config.yaml
n_experts: 16
d_expert: 288
hidden_act: "squared_reglu"
moe_layers: [0, 1, 2, 3, 4, 5, 6, 7, 8, 9]
router_score: "softmax"
balance_loss: 0.00324
balance_bias: false
vocab_size: 8192
optimizer: "muon_variant"
max_steps: 10436
Below are experts of layer 3 (counted from 0) of a mixture-of-experts language model. Rows are named router (the router's row for the expert) and show model dimensions 384-511. Each number is 200 + 40 x the weight over its row's rms, rounded and kept within 0 to 999.
After each expert's rows: "gets" lists some tokens that make up at least twice as much of what it gets as of all text. This comes from a sample of Wikipedia text that the model never trained on. Tokens count by the router's weight.

# expert 3
router,232,216,145,239,198,282,153,270,188,323,287,194,209,241,173,283,172,184,183,194,170,126,203,178,264,284,264,260,189,276,188,255,213,162,207,228,136,220,167,200,229,261,134,237,249,202,262,223,159,220,251,211,238,204,235,125,209,219,235,164,291,142,294,166,237,168,202,261,213,239,197,152,186,193,219,166,215,205,234,170,216,137,207,201,215,196,228,206,196,226,143,234,193,259,228,153,223,121,185,130,240,125,221,291,210,170,163,207,115,177,182,228,220,215,215,169,215,138,146,175,156,215,180,136,255,180,137,198
gets: " |", ".", "=", " and", ";", " in"

# expert 7
router,249,243,181,183,145,324,137,190,222,230,201,85,170,290,209,191,180,208,185,215,154,154,233,235,254,260,247,212,177,241,150,131,225,204,274,158,177,236,213,176,197,289,203,262,245,202,172,260,170,204,212,159,258,182,278,243,183,166,178,190,288,210,266,147,186,180,289,168,243,170,225,111,158,233,48,193,217,310,283,218,267,209,211,180,159,158,183,181,256,201,188,208,244,156,233,166,228,155,238,150,207,147,203,240,262,173,178,223,133,154,206,251,239,244,193,249,161,170,232,122,196,210,159,189,242,164,206,185
gets: " (", "\n\n", "\"", " for", " by", " ="

# expert 5
router,210,229,219,174,167,250,189,196,252,246,150,263,142,240,151,232,207,204,257,175,149,140,172,208,312,254,237,233,222,221,222,182,245,182,269,202,163,248,193,235,198,235,211,246,235,154,232,151,137,230,254,227,195,169,251,201,135,193,241,233,288,232,270,177,252,161,242,120,211,183,213,178,198,240,239,196,171,232,261,169,237,221,214,203,223,174,188,220,182,218,124,288,205,217,210,178,208,135,198,119,201,166,184,213,216,134,205,193,130,252,210,245,175,220,234,254,221,141,208,93,207,202,199,237,243,152,199,180
gets: " the", "=", " The", "  ", " as", "The"

# expert 2
router,219,223,210,215,229,246,179,179,245,239,210,199,195,225,202,264,138,236,211,200,131,163,164,189,245,250,272,272,197,219,193,205,239,162,231,141,127,256,236,199,204,261,239,259,214,234,234,224,189,202,242,172,221,218,280,194,205,177,288,185,255,194,232,207,224,164,294,167,209,196,250,149,148,230,137,147,173,257,265,200,253,164,187,191,203,132,250,218,180,231,152,228,239,205,258,174,187,106,276,176,116,100,208,187,223,147,140,182,154,182,179,221,175,200,244,238,192,127,250,60,143,203,219,275,188,188,236,232
gets: ",", "-", " (", " a", ")", "–"

# expert 6
router,174,225,168,182,180,278,155,285,190,201,188,170,145,200,143,281,191,182,269,129,154,199,218,315,233,208,276,215,188,221,212,237,251,181,246,183,164,243,216,181,245,189,251,265,239,149,234,217,179,180,213,266,219,267,256,241,146,139,277,227,263,266,247,254,253,159,221,152,217,199,198,190,156,169,202,194,201,252,196,156,255,203,168,246,210,147,193,212,224,228,233,234,214,227,216,227,115,109,219,190,196,202,238,235,237,186,180,258,164,149,219,173,219,248,175,230,181,161,211,170,246,167,164,197,221,151,140,218
gets: ",", "\n", "\n\n", ")", ";", " \""

# expert 11
router,214,213,170,214,177,203,176,176,216,237,183,175,180,222,139,209,200,186,183,221,127,134,228,176,312,249,197,214,224,226,214,188,186,206,232,204,193,191,251,196,178,253,251,248,212,183,179,161,148,221,227,205,209,229,232,234,164,179,257,201,268,283,204,93,276,196,243,178,220,167,263,222,157,161,159,222,181,199,191,117,221,228,198,215,196,187,221,199,176,215,181,268,179,255,261,208,214,164,176,95,183,209,220,205,218,132,153,237,184,242,259,219,217,226,204,287,219,149,264,146,149,206,172,250,218,144,234,232
gets: ".", "\n", " in", "\n\n", " to", " \""

# expert 10
router,260,188,206,233,170,240,176,228,210,205,173,279,239,183,177,240,165,165,245,236,164,178,209,211,248,243,219,245,200,218,236,268,199,184,200,149,190,203,223,225,197,237,201,227,258,248,203,259,196,166,224,252,226,225,273,196,214,192,241,205,242,221,249,147,260,258,276,197,209,190,192,150,207,184,163,169,220,239,216,131,229,169,237,193,222,220,183,211,231,221,116,216,225,235,168,134,225,132,188,127,180,197,227,212,208,229,141,220,162,174,234,205,211,291,218,294,196,156,157,147,163,228,178,210,228,115,196,245
gets: " the", "\"", " at", " that", "l", "The"

# expert 12
router,251,231,193,211,193,257,148,241,225,241,254,237,215,232,139,255,184,199,225,211,173,136,219,204,244,233,240,253,225,230,196,184,186,179,255,155,193,208,247,223,193,237,183,230,261,210,178,220,181,191,277,216,288,177,267,237,117,191,205,180,275,230,252,129,154,167,188,253,207,178,218,179,142,223,116,152,205,213,229,157,234,149,123,118,228,178,212,183,203,249,143,252,199,255,234,166,212,70,209,205,200,151,214,172,212,189,195,212,57,173,190,256,205,256,229,298,188,155,173,135,179,209,195,212,240,146,150,207
gets: " (", "|", "=", " was", " is", ":"

# expert 15
router,222,195,121,242,241,236,121,252,235,260,175,213,182,238,149,246,210,205,280,226,161,103,231,167,273,226,279,251,213,282,212,214,239,191,228,153,212,195,233,236,213,199,167,238,167,195,183,232,203,208,253,169,236,195,281,179,154,149,289,173,255,177,215,122,174,173,220,178,187,192,198,146,182,213,148,164,185,234,256,151,192,167,144,199,194,210,183,202,207,215,196,245,233,260,233,151,154,84,191,118,177,200,188,220,225,201,198,162,178,207,209,214,189,205,140,240,208,169,156,146,118,206,161,241,199,188,197,261
gets: ".", "\n\n", " was", " as", "a", " also"

# expert 8
router,270,217,139,201,164,199,175,165,202,277,204,229,207,224,156,229,190,180,251,198,174,113,169,183,248,162,236,177,224,264,163,187,184,204,299,167,172,203,208,130,192,194,204,297,242,235,193,196,172,216,218,222,180,180,246,219,184,194,253,152,269,226,239,124,178,243,277,262,239,134,246,202,175,253,159,202,214,227,191,145,231,192,147,126,232,213,168,216,212,231,194,267,210,198,201,174,197,111,188,95,186,176,127,159,240,140,215,206,223,174,197,209,249,204,202,229,180,129,250,128,120,181,194,210,237,190,123,229
gets: " the", " and", " of", " 1", " 0", " his"

# expert 14
router,215,233,183,153,191,230,224,242,220,297,194,205,169,241,140,235,182,210,212,222,131,85,188,149,256,306,213,266,200,228,218,222,231,170,281,127,200,208,253,204,188,238,180,268,253,164,213,207,164,238,248,215,209,189,232,179,145,185,178,193,249,243,247,189,237,147,277,198,221,185,204,193,200,232,164,170,186,251,207,125,233,151,193,189,236,186,177,231,197,225,137,271,184,192,228,165,215,110,261,137,254,117,182,214,198,177,217,237,85,214,225,180,174,240,233,305,178,138,194,145,181,226,226,230,269,136,263,217
gets: " of", " a", ":", "n", " \"", "e"

# expert 4
router,284,229,209,240,179,253,206,177,145,273,229,256,214,192,178,242,163,184,292,222,119,61,199,165,245,240,258,257,192,273,209,158,220,179,292,97,192,208,286,304,260,219,179,244,274,218,196,270,188,208,189,178,241,202,256,216,167,180,236,216,309,222,259,198,202,218,227,205,262,191,165,132,184,238,144,189,259,220,248,145,267,177,196,165,232,165,216,185,166,196,134,227,209,232,225,174,164,110,193,182,209,175,184,195,209,254,184,214,147,172,160,256,230,164,252,305,189,122,217,97,161,224,233,262,147,131,200,242
gets: " a", ")", "  ", " was", " his", " were"